config = dict(
    hidden_act='tanh_gelu',
    num_attention_heads=2,
    norm_eps=1e-05,
    rope_theta=10000.0,
    rope_fraction=0.25,
    warmup_steps=200,
    schedule='cos',
    final_lr_fraction=0.0,
    max_steps=4804,
)
Below are experts of layer 9 (counted from 0) of a mixture-of-experts language model. Rows are named router (the router's row for the expert), down (a neuron's output weights, with its number) and show model dimensions 0-63. Each number is 500 + 25 x the weight over its row's rms, rounded and kept within 0 to 999. Numbers have three digits each.
Before each expert's rows: "comes before" lists some tokens at least twice as common just after its tokens as in all text; "raises" lists some tokens whose logits its average output raises strongly, later layers aside. This comes from a sample of Wikipedia text that the model never trained on. Tokens count by the router's weight.

# expert 23
comes before: " of", "\n\n", " and", "\n", " who", " player"
raises: " and", ",", " of", " (", ";", "\n"
router:525507468478511481477458523488515506516473479449507518502473478448531522501479482521469486502457499532515494501488559487478480478468535495510524523525499491547494510460488536495476491466510542
down7:517536481507522549529521523474502491501515462487489497513510508493556465512519497462521465505493536514521535490486505487494521506475508483531516521521486482505498484502499512512502493487470495
down8:487485494518500491534522486535552478492497500527533506468495474492524509505493498517521565488479495518544498517490518503498435492504470490451488469486515506493564496477503542507493456517480503
down9:502459483497544514484528508452452491425494503515435474491505533447515519518473498517477502493502513497510530554460486526501495471421533562500494525487507513477532466495551473484503493532512464
down10:494531484488440475508531551477517498465473495493482478508501532470494498481544467487521470514466509471475477486521504475481510514476482483502453513498456458459554484524512454488521508499500487
down11:499454503478528553473471506509454492514497486524522489503486509511477515465479486519518555486521493496523452516509529453547482435517473508508513473518486514502536517494484502513486521501498474
down12:512491493503477494537496495467524516518508483517481480479530471526485482554498518487486483505460510486467543530557506504485521473488478521507488433490501507493530510526477532472498505482500474
down13:491506500477520508528516529518539556530501498520523497521478499475504517475495463499501562495526499464465527557520504497478471465480491519504537495459501534502476441489477540512503534534489478
down14:496534483455509490480500497500471481517511492509466484487542544517504526507469468517505529422483464479548470513478509521482528477498510485518519542532470494501498496535496514490503489483489499
down15:450494466458492464509478524514540488522506503495493538487489479473521518485527528492504503451453486492536443507494490473461511530492524453526470489528504496494461453472430512501524488480525487
down16:505517515527495507518506533508483496525465512524449486465527460526485486489513524519536523510458539503564470495495508523477499483502552467465483490531501497493522504537489533521474524486500492
down17:495482471465502486501501531551522503499511494489488488463463498485498514462518514533512519502473449487535480500518505516490490454514508514524501487478520498519478472553546526505468496462522523
down18:530502462486533493497484521474552525493508502486535519518523527506496520502491495530479498486533515514517544495507500456473492496501475519494481510484568523553502463511493453532529500461519486
down19:484465490483495515487493536507499498460514492508482511453481468496508475487547512438465494480513472529432545482519507508473512485494479472476473538519538519480524481535534498527528493482502518
down20:517480505515493496470502437480484491539462508467520498551570513521498468506495513448557512504495491438540461503524523467441536481481474487528512518480497494490472519480504510466473484476493493
down21:535517528513509526538512477521477497458529500538473528493518488504508522467514512503518496472527484501453488509486478508501492513494487578560489482519484543478491485470523505517494469483510506
down22:495506483504457563521516543530481521527496488474500467507498469469508526485504505472525491487470497491514479549517516496493503457478508495479521521494593557504520542502575505500496491483464538
down23:498572499522494447493490512535538489498478499539517478507496501549502471506506549515479504503536496505526479505470459490495509506492474514490450509549504519474531507514502546526448468486539513
down24:496514488477515492482523464439520521489513487490493538498512472463555483493533488495506498494495451467490518484518490495519538527486582455529516447510485475494491517512489482494480539452502503
down25:528534544523522533492505518510491535513498460487505508477469504489535504540552492499489471506519500545494505495480464480522521532499493503486470484506525486448503493479488472462488537498480503
down26:507501526428497469466541483501518485510508510458501461532484488504508484475483492502503502459503510460523508496511506494540591504548468474507528543493497530491506468470496532528521508477458504
down27:495493556520501473517470474480490512562504508520530521473510489478475503532543478532527469478509504515505456572479491520491495485553503547478468521488518483480495487511482485522514520465500503
down28:512478526487493489465519536501518531524504494490504507471480470496501478510464490503489550473565474511465526460477481546533473522480472491478504476485453505471519521492508496511475528492491500
down29:529508537530450494466487482514495486519528494535469470497480498494526478498510543509512495504483535518531524502536510509494504476504560517470490489476507487488435499509482495497514503522550497

# expert 12
comes before: " in", " and", " for", " as", " of", " with"
raises: ",", " and", " in", " at", ".", " with"
router:465470520466489491524446507469469532504533478475486517514474482460471523493480479503491484486454512496537503509480515463504510490478529497489508523485471464517478480481501530527500466483482506
down7:509540462466520553501506498495502507502516475544485446471495490476536470515504532472519479497507550539513512459478488466475518493487458493504488521520449459516481471504494490536483472515460479
down8:514481493462493496507481495541542510481493493494530535472494501488506514482503514502525559509484471499551504532497506485506440505478488499443495479520521521504544504494477547469490456532492499
down9:496436481503532491502534486466476446439480505532449508484478536452513507501490500533505470494495519510507533523471506498498500456449561540492487517501515489489525496485526492476518499524501452
down10:516518476505466507546501539515516550443473483506522514510486534496489497505539490479506439501491534518462490486523474541501534509454456461491468502484477480445556470528532469491505481461506489
down11:485454503503542528496488462491467515522515486500493453479509495490492544487487504550510539496544506493517487525505508472504493448502475469464528521518529509516525504535530515533514509514499471
down12:502507461492499500514520494480489528481498489523476477514495497536509498534500529506493481493480540511474504495533489535484515499455474534505516451488495492542551500530504510479489534472513509
down13:470531540454485485510491511520513568512477489530533482537505477481481511520496459509512525499513505507520534577539546499485462466482517533507551522509486535506485469517502514538505512528527475
down14:528508460453499477499533503503473507503508494509512483471550546536513487479487506499509528501441496532533487486487506536504492457511553495477514549516484484533484509524506524552504488479502501
down15:462500436452504501493487495473536533540500509516478522533464489498513525447523516517514490461468462519493493499506504518491507520469479453503496490503474490505489477497430515490517483465514493
down16:486508534530515497458503534505497497529474508495460505461527467507475483470522508521533520547486531494518474505495503543488471487501527438537498470521489485511500510521493506514479521497514522
down17:500494512429481490532504547541533527500529523469492478460491505493481491449468464529511538512471467499547494487510491503513440458493533511495530484479535507535527503513510503494468499495477494
down18:526522481508538477508476504495536540492512486478518483502550500508481548505514481524449522495539496527536503510524501480483473515536461524495454503474534540505513479511506490530517456491506493
down19:512499496475497516488494516462509523473512476496475475459488457539506477499551494476458491521503477495428529483532493497483511495473480511521481551506520528528514490514507490507476461474512525
down20:507495502510491496518517475500493439505489538454495522511585497496515448522499543444518515503489512519532477520487537478467554506482479529521475498489485504549448507498502511475502495506510519
down21:534518474472533515516485433479466492498489494508475504487498482479551516505506531525554533470527504539474506526504488508469521511499483563554509499527447525479500464460546487550481500465465511
down22:524514483505499552495510528481499489520493492463491488490458498508474530525524494495508503452471480506546495526532546522482537493484485538472480547453557519519518532501530483538494505495465500
down23:521557437488493505471460520518520461460498495557514498501508473531503495525522550514493509476573489514541500503470483500484510516476507540507480496527516533476496491497510516553451489487514481
down24:493502461457481483507526446486537518490531499524513540513541477464553503483506473543506505520498477446489516486525473549528507490493534500528516458500489485521531559519488484484528505463460476
down25:512505507551474511503556566487489500482523478481526531498479482469553491552542529505502461524508488490498479538464476496527521515518476491515489451512481465474513467467470492465478509495491500
down26:501498503458514478458536490514492450478483495457508491526465485503476487485529485511480499522506526453531511502529521498544600509560500483499499504497501504498518481472487509498548506480487493
down27:501476572542527445503486456495477525570514486509478555475466526471488523518505461504543480478527500530502489581508482517511512485523524527506467543491525497493505507506464503540501486481483502
down28:529479521477515498464469495486536500575504475502517493479508517446518486491496499498469547498552464520502510462478489530505466536477469521495504500532465523480523532486495496479469483476486495
down29:493465498515456510442536504486511485538530482519529501521468487507533464483496526489497507501496529503545505495533521518493542496523523516509537484464541487495432517503516531506502474513521512

# expert 25
comes before: " |", " ", ":", " votes", " •", " MF"
raises: " |", " ", " (", "^{", " |\n", "*"
router:512498499571516467446530555457491533478486475498502499508527488514540482496498496498487491504481486514493470472515498461519481499528473527542526517510472524487532465529496485524505508523524478
down204:502514516472482493483471529491499492500497478459489497506531486511510463542507436522463480501495523493549506544512509523491504536514487515487471499490489519491501480476516489510514495514462509
down205:562458484492471532508507486529518502512476502531515478475521463519501502484481488522500462494476501490484487496502503530494499474536485497458486503504489473491536468498506501512493553488461493
down206:465487490510576523479509494497528478520490527454517509510523481562508444500452493498491472490505486505462523492482450478465494517560493489480473455456483491524501472503517496457507496518490513
down207:476492504528506454521527466496549455519508509498487508503501560481516524514491508495510527466532496517520513524484500539522517529467438545518530510534532509478534529518494494474502494470499503
down208:503480531485524465510469538462458484527498528518514493499516488485478513494467502507514499504463481535552537456541505450518500536504512492482513475505517505488518489485481482533485524499502492
down209:526514441479493462492452499557476528473474471454484560491487489521539494498511488502475517494496475540516490468491485503519528502484458482493531500492474464516531458451488513529514504484493496
down210:533490529506494515490511491541479479460544511546514486495477498506543480494464522518485525481473473498494481531477544482497453511517483465474485468522457484485527502480517519462525486527522518
down211:489504498481534418478496540510479476514498472516507551486505487481505520469511514519506491506486532483482526470507489473534487545461523495501538501497493561520469511487461479491474468531505518
down212:566504540478488531485497526494497499508485512506521528470487466472473527520498505512550532515503534530513540513520500444521503495441500522514475487476457505516497514504508505480469466498503458
down213:528465497477462487525518520437489458516488531527511513496517505487477508504481485530523479514526536523462507461480514510504464500497521501491440521484485515497480490490516492498499492500525516
down214:461467460491505531539462505478450544516472512530494503464468507547484514498472508459547515506501458468487521518494493464506493484463452516521503492481513503478520495472489499495540487526509493
down215:505500511510528515470486501510539513513475527473533519519456501501445478460482502499506502464527510482524473545562487470530524495485491451518488494545487507488454551489486539508476523488537493
down216:522454514489461497509504486513478493470452518502508483500511500502514508531426520523495503500536498495471516472491501501465515490499512469487485517500465466487521485499495561457484502502516487
down217:510523517488496487522466497492478469472508466570519509530490506487514523498540487534511501454522505505538469485508517482519454494487510495518514482496508486446457494506504486523502493467520557
down218:477465539439509443453522504476526497472506482495455513512476505455539477492507493481465529482480522528514526504516521518498520485534530490482496495494520501490535495525519521541482498467482487
down219:521506479489544486541541498484494494503508477461487504505500518521481525516496525475495557461527507488502483538531485496491482492445544494461530531505469477520523501463544518484491491534493497
down220:521476530548509525439501448495540493486546498465525504457522496511523521508500489478504481527492457494481495477470497544482505526480473483500531499473519534549489521460535462488522444508525517
down221:500547524469507492531485501533473474525509476546488522520472490497528517502468489450535527490493530450507469472482535504518510523469499504513464472480512492523496446517523503473504483457483547
down222:505484491529496503511512532481452502501508527478516557491526514471490524446500468481520493546472518484489532551507512476519455513501460480464526515552513483519471520494484544468499472552442506
down223:508530483496462477504492495484490464499488493514510502482467470521523516502520527489520522491505526492517478522463472517516497451486502441493462532508501527529474474469513506486509560527475527
down224:475476534467512481452471474496522505539518517495486511468510525458486499557512529512528518475512464498492549542526469561468484476487475499453455496541520493485478485536512513488511510455542490
down225:514528559431555478531536531501480497517493484504506514514518476477497451481471442475513527518489518513475515472502510541489474520517473517491528539524530489518465520493482502516501480461558532
down226:539466477488511503489459526486507468515516524471456450550455507522453517493520479574510509487503476477496447452543489473488522474503439522513503496512537490506483505467488481479415492485511507

# expert 24
comes before: "201", "200", "202", "199", "198", "197"
raises: "200", "201", "202", "199", "198", "197"
router:465522475499504484497516481448503536501478568539537457488525479460502514488488511463468461520508511485503493506431457503449489508482469486518513480504468507471509463520477516465509468477514511
down7:534516510503527529526472498477550477520500462537501504508496483436535474530551499461477498485503518489511500465490480512516505538487468463526483509538506463512489505506474506514503492489481475
down8:505481481503494498496458457558539489504507528519510517510490481472506496499506511510513544500495495515557485512507508448506452473496484486449476490498532527513548523508488523476504455493497491
down9:513458505497530488513498492475486465471473535536437530479500533456484521537454516521500493512491517533482544495463521503484475488451548518504478520518489523490515500479553479492482515515541463
down10:504513519489441495487509520506479522447479491490474488513480536483483501494533494465506437543472512500464483484523499484513499518460489439468480506479461478455534484510473481470498503478518544
down11:481476512485475520491500467534488501486490489505504508515493496491484495483466511529530552506538505506506456542499513481516550482549477476460492490549520520521523520511493543520489531490520492
down12:505505477522490490542534513487528540515513458521487506541494495548509519539510552532490472483485537494489496501508508522467504478488508509498499467493505498509518512504502518472502493484487475
down13:472490499492542506531507509537537539492525464529518486546492467541489522482477471492491555490496506489502541546532484502492433493499516519517487468460497499467463497493498533497516504519495520
down14:511541475489486501463494482501492457503477494517498515498550513534524487490515488497507524507496470494519505481494486497490492467517517503500533513506475497516504525489504482560507470498475522
down15:480500478455509467507477505519495523533520458478529560511467547473517530499538527496527484474512496458497491505505484510508520538506492488548487512522468493483464477476474495514511507478514506
down16:484497528498506511490497507511475534493478517493471473469540458521480468499519526534512553523462506485557449499461478498462510518502534477515514522535518481503491528531485512508465521484515498
down17:496445484435502490474487543485556504528489534487471458468463519468521502497510478495555532506454472498538532522521504512462466491490509526503531523467502459533488481515500498534487497503506495
down18:514505495469516516485449501497548538511516497520513521498529529493508534505488473534452473481533540518522498524481478482508488507517458504529457502505576501533462472507488484525504504521490501
down19:525528502459510545488467519514504527487478462502496526466495494507503472497531477460473515506482499486441509509523535540480537485483485508486487541515511556549519496527525521485490513463500523
down20:507487467514541483477487486468464473520497519469542494519541479496505476475491572466545498510483479506551448504507497515464543481534490520485533497522484503469469484477514492497502503496490491
down21:497502457496534479502530457500483481460500497541486506497498493493511497497507509519549521474514512548449537487473478486506499522501453535487509488524478515504516493491491498522483457500489520
down22:490508495507475526512487530519475497509519502450528464490451497525483494493543515469547492465487458472500496483543533526499486435480516533505511492467564513533501551521565480522505476516476535
down23:514541511496491497536525483492512446486526488542492488519494486513457508539463515482460518498553519490479502522492490457523480518488525520497504479506511505465479508503508533517474476476522503
down24:510524490486475528501535507451508511518526490575516552488496428490570480487506498500474519512487537449494496491484497518501515506544517448559506472482482488493496523508494509473486542474489487
down25:528532478544485517498524519500515467489508479479549553511500504466507525513515473521483503510533488487497502524480481490496530528505514474523481484512487442471509480509465497428478484495458515
down26:494492547470513456445516543494459453495496509509499505507514468518475497509492483543509511563477511430525518483532504518528581522547467482481486518511517507513530457499506538524577474489491497
down27:484475534525521466496474445518506527569520513540474509494477526492473483498516489496511472508565466517553492580496518514503493503523519526479464518510573492506499507499484498530500532504490488
down28:503487502475500477480462554506520478533495501510515476511484471457506462500515456540465514531561505505468507480444522525501514494467449486437461489513459496493528507499512475482491493490480513
down29:478467519488510502476525480470520494513541465477488499477498479511517444480508490519508503509462521496508485527515518526488504488483546517466520503496535464483410510499497531479519459519505502

# expert 14
comes before: " |", " |\n", " The", ":", " \"", " |\n\n"
raises: " |", " |\n", " |\n\n", " (", "*", " ^{"
router:511504480531509527520513526501519480461521487497464456491490532501496493550521490500513477483508496501501515528500523473514450509549499517518519513495530537491514540497498455495527520575517486
down0:545512537505481469488420508462523507475529466491507492489534555471516522510496494517492470489476493484522463507487534501475562546507479518508487497556500522475470511462497474515498450462507508
down1:515527509504544514467481521510504486514508487520501484468489521529451506521524506470525505510553538517478471531534527487466510462474491519534508509462532501502475483484502511496493515513484518
down2:489464499523480478517521519492552478487502474543470492499498511512519467464534493502502482493530512507468510489493468510478534481521489520500523511473538536483498478528514501521492529482510521
down3:525489524504494509481515558512463503462468507498507531525456490490487498497491483512524467505517502495465478511475486508492499511478462538482526520481559480464510504511471469506459499499500488
down4:470543482505506519490509504516467492484465501482516511503491535509516479524489460474505502503561508496521509488518508530483517509480491529485558516507518542533464441494543512489472563455491480
down5:443472513502504479488485512507463475501514505517480552510489519519509476519514523493479495465507512480457437469485530453507488494495481523532494523529451497474495531470507490550518505508454508
down6:487476484508510489491493478520457488488511516502513528510524496507502514512509496455471518498476473539632500505488499488529611516461529506523519500525495516525520517501475489525489484484487521
down7:502521493502482504533467495488533489497512497500489449472470506448532481535487520471517477498495537506487516482508487503519531517493470496519519508522461452513479492486475466545496457513493503
down8:528481468481463502517517519557524517523498492491524526469476481490520534496496508504496553492487526482558481512482513466489444512502497487444475498508511496486513509472487557497485453511477492
down9:465441492476551502520498462476490476488463484505459477475512518465506541526493526517491519521520510527518555534479480485485473479470542539527469518495465523464524481486562476468483525515521464
down10:508509500513482510541505514468501522474466517523481500502502533523496523505526481482507470462523526484436500487495477555507521470467487486492477494503476461480564463523506523507487476478479541
down11:461469546484523511480528499481467506514496461525510490536504517501485493471469497506534515485553481513513451563532522506490485454492479490484477524525511472492496528513494518481480497482485506
down12:512521485527486516543514463516532528488479487514436513496513472526476491516511503474460503467494486495483520528534485504461530515477507511492480484498493468516536507507526511457486507501524492
down13:453492505492526495517488496524508579466507512524518530526455479475462507512479445505504511510489503466487535524520484483489479483527497534510522510471484541485480462487491515524527485512534523
down14:499528465459481476480479488464534442475468520500510504539522530536511496484506496513492497493474450485515493483483489521458478459521504498461509511493483526527530528521505518517515460497464487
down15:466512512472516512470482511508545522545484461455512496536456493492487516487525503506514450505508465487482486480516520528441520541499493466505481523511487506501474460470468486502469508492517508
down16:492493529518522511478462517489463500508476508518462478483527456535489498481517542537500540541433503485548475518483469519465502518509513464491505483532520484475528490535519530482459489503518530
down17:508481478497509504493524549532514532493522496511484474484488514486468534467473521523534524522422489506536506501495461463507436481501540527518506470468523510520521488496503493483499465458498485
down18:502493497503521454504470507485556500464539473491508528522507501543511523506514461527466491486507557532535512490509507509502522498513464515533502508468589482496467493541458467508511459505506513
down19:500479485445499527487483509474518543517510473496504498468502467514463494469539504454479456524503489468459517486474474544488512504475495472517484470506500538491507528500505508514524500455488490
down20:489460524524482476507493465457454456475484555460544479518554503532497452513501501493549555488487524496506487509495520516430487518479492487531527483506452508505485497486512506483500503482505490
down21:535499445504507535517526461475449522518510514554467512482545471518529550511484493502538511511502511524473489511497527488531508505480461584532538476484495531501495481489526509506557514470485484
down22:497517459507468511495502510548497502494499470510494517492480467531510507536546547468497496522481479501516506519476563498522524426473521533530519508501561523512531548519554489513515474522493518

# expert 10
comes before: " ", "0", "1", "201", "200", "202"
raises: "21", "15", "22", "10", "25", "16"
router:482476473484507503512538489515525491460505529522581492472556519505562473474480469513522511517493463509470481485539435499496477528463448501519526518504497478504482528526500466507500488484479480
down7:485533482495508527495484535469504538519496487488483492488479493489537489487475548492546483467504528495494521477477517494534581566505477474522513494510484485517492492499511492498534510491463508
down8:528476458501527508527496495575527494478518510513520561490490495519507523482491517529500560470483480522494514516495510480488432521503458468484493457479519503483512501485497555496456492518503512
down9:510450495505543513519478484469490466455454496536442511480485511498495525529508530528524489515541521501532536542487493459479486480489535498482469521484478500493537494508521458459485522510540443
down10:519529486508433499542490526470515551472499501531509512500476509504509507514504490505492444491499515469484490492526464499539517511488450475492437481507449482437527476491496479473496504477511496
down11:463474509490509540478465506485475466479522458493524484550493492487504515468466466482492526487532513524540465518520511438481505490537495463463531518537467503499563513531517506530521536495478457
down12:514491517524486483534511499467516526468513478502467487492500470519515486536477560506485476471442520530509561484522492524527528510493470517533504483471535505491549522500508497449503527500538504
down13:456505521488509485544517538526494545499525497493510526518492471486469537501532504473515503477550507461466548528518493467511466474524506534510493422467511501521499482521459541518482507536533522
down14:522482475467471518524489498520520476535492501497468497488520525524489528518539501485517481509490496510466473506450484534501508448533530524489505523517496475511475497516509503483469469468512467
down15:438472475475501517482480510467516510523493456484481524497495498496468514470496499511525508471470494492532527498515471526483476546549485459524498500515524476501478472503442488527530495504539485
down16:499501530540491522468503511482491490512469530525471488468515483508515497494486555532497540540463507523507472507517488518482522505499497481492502490540537469533531484516501505500492503510526503
down17:464480509498477494477485514539530501506490495520476489488459504529500501499478497533504538503463462521546528497506489494517453479477527504520509472450525514525533505518519515510469497480512517
down18:497507467489546478503475508492534531492527473520507493499505488538528549533476491514473504528517497526505510499490532480535518513520448525525490524477544522536473480512479483543498458518503502
down19:459506509435502487464476520503489548514501488500488478489503457499477511495534533475458476488516500519476495503526512498480523518508496505474461522479515536495538480535526507490502503484494500
down20:504472510498497472483530492536465449479453549504507502515545503534493484530468550446525504503488538505561438508492498505457529461542491508531502528490509490499492484477516474500487498473485487
down21:511494505510520535506531498481470490495495500513460479467532522517492540475514528502512506495529522469490491531487491514533493511518498529511516466535526513488492528496517492495498477466499479
down22:504528487520466483530519550509494493514525496474487450522472466516514489488542516462515471472479498480512489497500530497514496446517501507508532501498573519524518569511558494511471492483476524
down23:515545508456521520492476460535510489477520481526477477505496504490487536538503481534506510479538502510521503516482472485511491549481527549480465485533481535479541553478496526532463503506479490
down24:522519459467450490481536497460550513516538501528491570472517451461574496494518497509457488510498485492523487457501518525510563509493534483525508489452464469528489535520507516477477519486485524
down25:487531497534498466448557492505482498469471499484515550500476491472517520552504472476474482532515529541558505532512467510489516480517476489510506521514499481449506485503472521435458498484484507
down26:512488504456527474442508477484484487506500526478537500514498490548499498501501475493489514472475519456533482486537545487564572519545520493509508511497504545503499470488482486522567484453476505
down27:499500518518516489500492487486500519525510493539488497468496507503494484500527500516522512484540495496507492595512495493483523486500504537500482515495560485501486486461507515491520518455492499
down28:529481548434496493470483520494521507544500513495511505488496469481510470508509481500486511516531510509497515456483482538527498502496459522461491504536451476452506519472507472485493502499495547
down29:492495524497465498469495501471509517504516473497522468501476524493512436484467483528491467475497521482532495479528561498507558491493531510498535496471506485495413501502490526486453476511480510

# expert 8
comes before: "|", " |\n", " ", " |", " |\n\n", ";"
raises: "|", "*", "No", "cs", "W", "In"
router:541491477512514529515528509501501516474516558530464467467527510523502512505541516523456511499561516529514523498477521521466485528512456498517519487502499519480518500510505498501506493527481483
down0:507534541489449493492448508485549531506517471493507482504585545482529506492513487534496480504492479471546476520512522483501506487463491503520518502518470530477480504503485485570490487447513509
down1:486519511490561499516529516530497485518513473514536467466477521490474515557526529487550507514515515525463446503553503464461495475483504530528534508479515511474473500510526535492514487508468512
down2:457484514522458496508515505502503442499500482523497502485486521508509518471493482476501461516529478515458513485496482511494523507492521563515504532503518496505478477526498496513491485475542540
down3:508515527502500453475482519504504520490465498456475516483447522511526500433501485520495476487523508487452477490497456506482496489538488497504525543468547506485481481495447496514487494492516516
down4:530531510496490509475545571493507513452493552501521508497509535577509509517510490465489486530538547497529493480512499479456500509498488531477523489520518517480502458487504477525437546486540516
down5:485476528466459526493517553534475507510501526507515514473519499458485491479483539512481484488489500493492487512483548497510470475481492546491506518457511468506501533523531501521516528477459482
down6:483508475511497478460486490518470460488495520463525531510514493545511504527517504480455535518456496530602528501509519508502613515479554492520517469513490519513514520491480490515512490463516514
down7:525542501509497547501494529523526508511517492529506502499499499479585503537511496463520493498512530519516520481485495504534548512473465466525524503515492481499478492476484503508492483520465482
down8:490475477503492487508507499556528485504505506491541519503507487489523501517507498501485562519499494500566502535489510505478469484495474484486502486501528502518518504500511559498470455507497491
down9:490452496502515520459482503469500466461493517529444499501515511491505522506526508522519504504515522545485554517495512481477468465467543533473491544502496494503497484509551454472469516528509430
down10:526517482511467511495524526465470521492474500487491487482469523498506492509513505461510456513467497486451505490518484514503515521478493505482448516515474510479532481512492461537517475446497506
down11:456468528485522524490526489472478527460505431515515543478523534490496504442495500514512523494527520509495518523505530466518523481526470467460488531537495504467501570490493537502488519489488497
down12:503527468556489466507490486517504527517467444538464480492527469498523473532512546481475470529474525501480496533539494519515522477505504564493479455514511470507492502529506527447469526460497474
down13:488528517496517486550485557541498537479505486549544520527495474481521480478513485522502518508550515478511561556516473478495483477525523508499550474494494536481508467535503536508527525544562500
down14:500542486468511468528506508506513468534474479499504471520501488499509521478520541499520496495506480490553509521483513505472478442528533473468513525494497474524524510509506529530517465474488504
down15:475477481486488508459462490466532489533517488495518525527470492494511537480527526516513468460474471498522515527494520547481522485475471445502479479516485502490476502477488509513504494510522516
down16:458486527502510528465500506513505514518474534503467512501547459546490498487499525519506528530469508481564456495499500503503551475489550483494494500530511493499494530551507546510453528501533478
down17:493474488454506501491503506511580501522505510484500483444487483532482465492492495538522510519479510494510531512506501536479455514473520503508513488475500524491502504553491516495495493472531537
down18:515484465518518518530496512503534526523503469487503528494529488525493520502533476525429506499526511527572497483485468446486482501530516507558492476472566501510489480513486477517507454493488559
down19:470445492438531532475481524471488515509518524471485518428465436519493494502523488488484504497502497505436548525507504504484502494484465518515447536513509511505482510516515489503483537460542547
down20:514513502510495503489533495482504447505470519478529492492544488527511469490486537485518536465474486505535455545547529533443512514495501483517500515487498473540481487460475480519475483494511509
down21:474492484519532467518504461490459516493544489544459531449526468486508515501467492526504517479470490531428461523511489494498518487496516556524488521517522492453495494491528506511514479477488482
down22:515523486550492515499540535517468511521500478490495474487512468525523522495536526456522498456489487481508483511522536508494493450495490483517498507463540484505516569536543498505483474517476513

# expert 6
comes before: " |", "0", "1", "2", "3", "4"
raises: "6", "0", "3", "1", "5", "2"
router:488493520504533501523527485512550483476484513546504495457507474541507477499493520478511465538510448528487483489495497485478503455434441481517487466524512495470525522483463518496500478474517457
down7:502506488517452500488474468500482467467513476530499479528498498478521446532528529479553515486497531504542475456484519503519478539481468470510492511543481492497490473502466516537502493500473479
down8:505495485486479477541513474521503460492503528507528508488487483510514503514484480520527530479525469503524483510502519444481439517497478459480494516515488531516516492508475560518502465497509475
down9:488430479532528502522516495489487450421480500508436499488515515465506498517515507500512519517512490529497527546486502478478464489476540503482485510517494493501499483462539447458483512501520495
down10:517488477499445501500494522492518513485476507502483490502500532505508547509539507476561487499466494482448475446508489510514533515440491513473476492491471456471527503514524494493491464438498498
down11:508476519486550522494481474477470507532513457504498519480504525497509502485477486530525540493499504519498440528529483458524499453551488470455523488517513501507512531513498505506501498535502502
down12:486483490519485487529504469480549508497516465507448494484508500500490472518477504478476513502504535504509524518522485514487526488484553518511482426469489512506519521502515518461541509444536505
down13:471495507460523491543506537518507597490489477522516519519486484479494511490493466513528515496535476443464507556556492490535476448525493523518518488487535534481496438504517528557488523546504489
down14:546507481461476459502521469487521456506519498533481520504526543515492473488498501496514489481516504532486478494496517496486502454523545507510502540504545464519483525517475500519519493507500489
down15:469491473443488519483474487494551531524485487463466531518478494507485526481517512518522468490508499471553504502531475513477510516488509480504486473516505475483482490448460496501541454466534510
down16:470480535501517543470490528504498525527512527478469471443516472527520481490510513509526544546460519536486473488469523513477504496500523475463511491523477506531487503526462512465514510476512501
down17:498474514443539470485493511524544502495544532502471464478463480470545490506464485502510538494499492506528527499501531521504456528485539495524518524474502489516491499507514498489496500491534514
down18:496505512466503471468497511491541520487515491498543534515542503492504484521514524482501500497516539510540527491513503473506545508522473548510468482523554493487525492513538500488497436471489502
down19:483452472448528508472447497508507532461566496500461514459506473500507495497522520466502514494480470493441527487547495538474530512501494508502476527529500532476547521495531491517484517483516516
down20:538508536522513490472519510496477491479466525505539522543529477479526486499467541460534493491469502518526488524523499533460535497516502480536499510500461512518480521521525516484507485480494490
down21:500523465467525493491512506479473469482503520533486518507527483528501516474523526521545491514502473565490504497463476465502508546509473530517498477557493527486508489508502507519480491475500520
down22:469510506548450520501476534494473528527557506487493442518469471531511504489559504474549490478461499474496502510496540521528515474528509491498512535490568492499522531518531491497489491505502514
down23:516533512550482490462494506507475485486502499486496486492465489491492491484514499525480488493569504512502476510487457502489467518464497500478488510506547490454490532481483516519495477506518528
down24:500515502468472517505526462497543519511522500529505571474537458467547494495503468515465456463508512466530542488519503523478544505530504453511529481495512470507474504540487515506485508513480516
down25:492518514492478499475536528493463505502532476507545520472463498480513491545506511503467501495521514504501516521510471552509512524503485472516491507510500480473492520482454493454469517486473494
down26:524477506446492482459528512525499456498499490474501468515475476502507535518498502494497509527514528471549482475534515512524549532503485461475466523492509535471508492476498514523523513463455494
down27:526491574541496521496479462496498511557528563523478503503477525472483537489526516506511505435529506524543484579505477512461497460503528494480450491468529526521486504488473486506516517489496523
down28:515487554469504473479472530463534519548524522489519533511507482470490460519490512488462518503545479530481488455477520511474505503457482496458484493515446497473488518473494496485506523479505539
down29:494524530518517496476516495501494497519500454505514469504542491510480466463491471492517508497461528491547495479510510529476527512457573561456514474467533467530420508492478516494495471534500515